Below are experts of layer 9 (counted from 0) of a mixture-of-experts language model. Rows are named router (the router's row for the expert), gate (a neuron's input weights, with its number), up (a neuron's input weights, with its number) and show model dimensions 0-191. Each number is 50 + 15 x the weight over its row's rms, rounded and kept within 0 to 99.
After each expert's rows: a language model's description of what the expert responds to. This comes from a sample of Wikipedia text that the model never trained on.

# expert 55
router:60 52 34 60 33 42 76 49 61 46 46 75 22 57 57 47 60 66 77 67 14 68 45 53 70 49 70 78 41 38 81 71 59 19 61 67 87 66 23 46 45 43 55 33 18 66 42 57 53 49 51 36 58 28 76 66 39 38 32 49 56 30 42 60 64 69 61 19 60 54 59 70 50 44 30 63 61 44 45 35 44 45 57 41 49 78 41 53 58 49 48 78 43 45 27 52 58 32 45 54 61 54 40 59 29 63 48 61 31 43 33 52 44 41 42 19 67 38 46 69 34 66 74 42 40 51 63 39 52 52 33 55 44 44 43 46 27 49 43 47 31 69 62 33 54 42 58 63 75 85 72 24 26 43 32 28 31 56 57 48 53 37 32 51 37 68 42 12 47 60 56 54 33 49 61 79 76 57 38 37 31 47 52 59 36 58 36 54 29 60 61 42
gate0:48 65 51 44 49 39 69 45 51 49 33 61 31 43 61 42 45 66 55 54 52 68 56 75 53 35 51 45 08 51 59 55 30 59 57 52 66 47 40 51 54 47 28 56 25 36 37 54 59 45 24 34 37 45 59 63 44 55 30 14 40 68 26 55 61 53 58 32 80 29 53 60 64 73 33 48 52 43 56 47 25 58 47 52 37 50 65 11 45 39 77 84 34 56 30 33 46 71 34 56 46 99 55 57 39 44 47 52 29 20 45 97 60 50 37 29 46 57 44 60 62 34 39 41 42 52 17 78 67 46 37 34 53 57 36 60 44 61 33 48 43 68 39 29 72 55 48 60 73 79 54 37 37 34 49 62 58 67 63 52 64 48 27 36 42 72 49 29 39 39 80 70 54 44 49 42 32 51 36 53 18 57 59 48 55 59 32 36 43 54 50 41
up0:69 45 44 52 66 59 65 33 62 81 63 70 37 42 71 36 49 63 41 40 66 71 47 31 39 32 75 61 32 59 13 58 57 50 61 42 89 49 48 33 46 29 54 71 64 67 63 18 39 35 43 52 58 31 47 59 19 37 63 48 42 34 52 56 34 46 57 50 52 47 56 56 56 76 72 30 63 76 57 45 40 61 55 87 62 28 64 38 71 32 18 47 72 50 49 63 36 32 40 37 27 66 66 60 46 20 47 39 47 57 62 35 37 57 44 25 52 49 18 81 24 25 46 39 59 34 76 53 51 18 46 46 31 62 60 64 71 56 54 56 47 43 58 67 88 51 67 41 54 65 36 45 41 45 62 49 71 38 77 29 48 54 52 66 63 74 46 40 50 53 52 42 43 54 39 40 33 55 63 60 46 59 39 56 48 60 45 57 81 62 32 46
Latin-like word pieces. Vowel-heavy pieces inside technical or foreign words, such as -ium, -ia, -inae in species names, and acid, protein.

# expert 15
router:67 26 10 68 62 30 31 51 51 46 55 89 74 61 47 44 84 43 62 41 63 45 38 67 64 34 74 48 53 47 49 52 29 49 68 49 57 45 72 47 65 69 49 42 79 41 34 65 34 74 45 60 37 46 74 48 35 56 24 48 59 55 69 45 37 48 69 90 56 40 48 58 70 40 53 47 56 55 57 73 20 45 30 58 36 25 45 44 43 47 48 38 34 35 36 32 60 77 60 53 62 66 71 45 60 62 70 59 54 47 55 38 65 74 39 40 57 53 45 43 62 50 31 71 59 69 32 67 37 46 54 47 54 36 45 45 44 62 26 49 44 40 30 36 67 44 54 52 64 36 26 66 37 44 44 28 27 60 55 87 40 63 74 49 21 66 63 59 43 73 71 36 48 59 21 52 50 23 78 52 52 58 77 52 36 47 64 82 62 38 51 54
gate0:66 60 56 34 74 61 36 29 55 32 73 44 42 47 64 44 33 64 54 53 58 52 45 41 57 43 35 15 53 48 50 53 02 46 42 41 43 64 62 54 30 47 28 38 51 45 44 36 45 31 41 49 52 35 09 78 22 70 52 68 62 46 46 35 45 50 69 53 54 57 51 19 49 59 42 51 65 30 57 38 42 48 48 52 67 18 48 31 50 59 34 37 14 37 55 44 51 50 45 46 31 50 32 58 66 85 73 96 56 47 34 47 65 49 73 17 58 66 57 73 43 42 45 53 40 50 42 71 51 43 20 61 77 50 49 55 49 49 44 50 52 66 53 60 32 48 68 58 32 61 40 55 61 30 50 48 37 32 75 63 25 34 41 36 44 79 52 53 55 64 44 70 60 31 16 58 45 93 32 36 37 48 58 58 50 32 43 40 62 62 29 52
up0:17 27 32 34 39 29 55 70 64 49 80 64 49 42 52 43 42 56 94 41 39 60 41 62 66 37 70 54 43 46 49 47 35 33 57 82 25 52 42 51 55 25 56 52 63 57 54 67 39 72 28 44 20 21 60 71 19 52 35 49 42 38 46 60 72 45 38 57 41 27 50 56 31 55 46 49 50 66 78 32 62 56 50 57 34 55 51 35 46 41 65 55 66 07 51 42 54 53 70 41 27 36 71 72 51 35 58 35 49 38 59 53 50 42 50 39 42 66 32 44 60 34 68 45 31 56 63 85 65 17 64 44 39 86 31 49 49 45 54 64 65 52 50 44 84 52 45 22 75 64 57 53 08 45 54 58 58 40 43 42 66 47 49 60 41 50 52 51 59 50 35 38 61 35 63 47 58 61 63 32 47 68 41 23 64 79 26 58 42 51 48 62
Nationality and institution adjectives. Nationality and organisation adjectives beginning proper names after the or of, e.g. American, British, National, Democratic, Catholic.

# expert 28
router:69 24 53 28 42 56 54 45 76 38 44 68 57 77 53 50 53 21 44 87 42 64 31 53 21 68 39 32 23 49 29 38 58 55 67 56 58 71 33 51 72 83 79 28 46 47 37 87 54 42 28 52 65 35 60 77 24 72 68 57 36 54 61 73 32 94 25 65 37 47 36 43 56 43 49 57 68 46 74 32 55 39 35 60 45 68 57 42 48 62 45 35 29 49 50 63 53 49 67 47 47 59 45 51 45 63 51 46 66 35 73 38 26 62 66 53 41 63 45 40 50 72 34 57 60 45 59 50 67 31 65 65 46 45 52 30 58 40 61 72 53 35 52 82 42 34 68 50 38 67 61 68 52 74 61 13 54 44 37 47 63 55 58 82 65 24 57 62 67 45 41 27 60 67 61 27 57 59 38 44 52 44 36 53 54 46 47 37 38 61 60 52
gate18:55 63 74 62 60 47 63 47 37 50 62 59 72 50 65 49 67 28 51 37 39 65 37 55 61 78 54 63 47 17 36 53 66 34 34 74 49 41 31 69 46 59 47 38 37 65 62 60 72 33 37 39 55 69 63 35 55 48 49 59 35 45 51 45 42 54 38 69 41 48 47 60 77 44 69 31 61 41 84 54 44 50 63 54 34 58 15 44 44 60 44 15 34 37 48 29 64 58 77 73 53 46 59 36 64 79 39 24 65 49 47 14 10 58 44 27 63 75 71 76 33 36 46 41 19 62 29 67 68 70 52 68 96 38 70 50 67 57 56 41 43 38 59 42 56 39 62 65 53 47 32 51 45 60 27 48 80 65 58 46 49 54 52 53 50 60 59 42 72 49 65 50 53 32 56 30 65 57 33 45 59 56 38 24 68 71 40 54 59 39 54 25
up18:49 51 65 75 60 53 71 46 55 76 47 43 52 69 57 52 49 26 46 65 28 36 64 46 69 53 83 74 48 14 38 81 51 32 76 61 80 39 29 49 64 40 77 28 28 35 71 54 37 37 58 42 55 33 31 47 93 75 40 39 50 42 67 59 71 68 69 52 61 50 30 52 58 45 39 48 63 62 70 46 46 46 48 72 45 37 42 34 59 57 61 43 23 63 69 16 59 52 50 41 18 56 86 22 66 62 22 52 52 53 57 58 43 53 57 42 59 45 43 57 30 73 67 57 51 55 28 48 69 41 40 57 49 36 44 38 48 56 44 44 58 36 39 58 65 58 35 78 41 59 48 27 22 36 57 37 40 71 45 64 28 46 53 56 54 52 49 52 73 11 55 41 42 34 75 52 48 55 55 61 49 31 67 52 48 23 65 41 60 73 43 46
Digits and number words. Digits inside numbers and spelled-out numerals in statistics, ages, dates and counts, e.g. "0" in 100, "three", "eight", "-teen".

# expert 63
router:19 74 63 31 40 26 48 44 75 30 31 35 28 69 22 74 47 39 22 58 47 59 72 30 58 53 65 48 73 35 20 21 66 73 49 70 72 75 51 38 38 25 46 55 37 62 73 65 59 38 63 40 34 53 66 64 56 46 66 78 61 48 59 54 49 39 46 37 52 54 77 63 53 34 40 72 44 50 55 36 67 19 33 39 64 58 73 49 68 50 29 61 54 48 52 39 29 48 56 48 52 38 44 44 40 36 33 46 32 36 62 54 55 66 63 69 31 34 31 51 58 75 64 34 67 38 49 33 72 51 36 71 50 41 71 63 25 49 51 52 57 39 62 50 51 72 55 66 50 70 47 28 46 60 57 49 12 67 41 32 80 46 36 48 39 35 42 68 38 54 76 35 42 43 41 57 62 34 32 28 29 24 28 64 47 43 56 66 46 67 44 55
gate0:57 44 61 81 51 34 58 68 54 60 35 60 84 48 53 27 63 37 73 32 30 47 44 64 42 39 49 54 68 71 49 51 27 64 33 47 29 71 43 65 56 69 61 67 66 49 50 78 52 69 72 48 55 51 40 38 37 43 44 53 62 40 65 68 51 37 30 48 59 41 38 58 56 47 75 43 31 72 64 56 41 41 43 41 47 21 55 65 49 32 26 66 35 59 60 59 71 51 73 54 75 51 43 42 52 34 34 32 55 33 51 56 46 18 76 18 29 66 36 69 55 47 63 26 58 68 48 66 35 61 55 46 62 58 60 10 59 53 51 47 38 45 38 67 56 29 38 43 23 38 66 25 62 30 56 71 62 44 58 43 38 35 44 37 59 26 60 66 62 55 16 44 58 45 74 96 58 55 68 57 31 65 39 58 43 64 53 55 67 21 80 55
up0:52 64 54 73 51 72 48 26 67 42 75 67 63 70 23 60 71 69 41 34 60 56 42 48 56 71 90 86 31 43 24 54 15 37 56 56 76 47 40 57 38 48 59 62 52 47 46 28 31 53 52 39 33 31 72 61 44 62 95 58 48 35 22 66 68 49 44 57 44 76 78 62 65 47 66 65 31 44 14 65 56 58 45 35 41 18 59 31 61 44 69 48 60 45 17 44 49 50 38 52 49 57 58 42 39 41 62 76 78 33 42 46 49 48 44 83 55 39 58 40 49 32 50 41 45 53 54 70 39 50 43 49 49 67 64 57 76 66 60 40 68 52 42 47 41 38 45 65 22 19 63 46 59 42 53 45 48 20 55 64 34 30 47 59 69 59 35 51 61 33 61 47 52 58 27 47 54 08 36 37 59 45 50 53 65 49 53 47 40 42 61 59
Compass place prefixes. Direction and New words beginning place names, e.g. North America, West Belfast, New York, Papua New Guinea, Central.

# expert 11
router:60 62 21 42 54 70 39 43 49 60 45 68 46 53 62 65 89 73 72 64 28 65 77 54 68 45 43 64 57 45 48 69 56 55 46 45 64 31 43 41 54 53 20 46 27 60 45 60 33 42 25 68 99 73 64 21 26 37 39 48 62 58 42 71 36 47 28 40 39 72 53 79 32 67 47 33 43 52 67 40 61 57 59 32 45 46 50 89 62 60 53 51 54 44 33 77 77 62 50 39 31 71 39 53 54 64 52 48 54 49 35 79 53 57 67 36 49 48 68 61 47 45 69 59 70 65 52 65 43 35 41 44 56 59 31 18 59 53 40 53 54 28 34 86 31 45 29 61 57 59 34 67 54 48 44 40 51 55 61 53 74 34 62 46 52 26 59 56 54 56 26 67 18 75 39 69 46 55 57 52 45 22 30 47 55 43 49 37 63 47 62 26
gate0:71 43 46 57 70 59 47 66 55 61 65 71 57 91 27 55 61 39 71 49 46 54 57 38 72 48 35 63 46 63 65 78 62 79 65 49 62 40 53 42 41 55 59 47 42 54 64 72 38 66 46 53 57 45 81 53 53 46 22 20 38 66 83 48 53 47 48 49 44 21 40 58 57 50 66 49 33 39 75 19 40 46 56 43 66 85 34 67 47 47 27 84 48 64 17 80 52 79 40 35 58 38 43 75 42 38 62 68 38 38 51 58 54 68 40 57 40 62 61 47 76 51 76 65 55 70 53 55 62 35 47 47 42 59 29 50 48 37 17 45 57 54 25 52 57 33 26 38 47 25 53 51 62 34 44 55 17 35 60 51 57 55 60 35 32 48 41 50 70 49 22 64 44 74 39 29 30 64 58 59 50 42 21 64 61 48 52 27 62 36 71 50
up0:61 39 46 51 77 08 50 56 36 18 42 28 34 56 58 51 34 08 69 62 51 69 53 49 45 38 46 49 34 74 37 67 55 60 52 42 58 47 53 54 21 54 59 66 68 41 65 49 73 62 61 30 60 44 18 53 61 72 45 54 78 47 52 60 64 53 75 73 87 71 54 65 37 49 68 56 66 56 77 33 44 70 31 26 45 22 42 65 46 43 70 37 43 42 61 51 65 68 40 55 59 24 44 56 66 55 48 65 56 57 60 38 41 33 65 55 66 78 40 62 75 54 55 44 61 37 52 74 49 73 70 44 45 48 56 58 24 46 62 64 37 44 46 70 70 55 55 49 54 53 50 51 47 62 46 42 35 48 56 34 40 63 51 84 79 57 60 60 26 67 52 43 31 59 49 72 74 56 18 28 28 35 58 80 40 37 39 44 34 39 75 57
Foreign name word-pieces. Middle and final word pieces of foreign or place names, like -ampton, -ville, -burg, Tianj-in, Iwak-un-i, Napred-ak.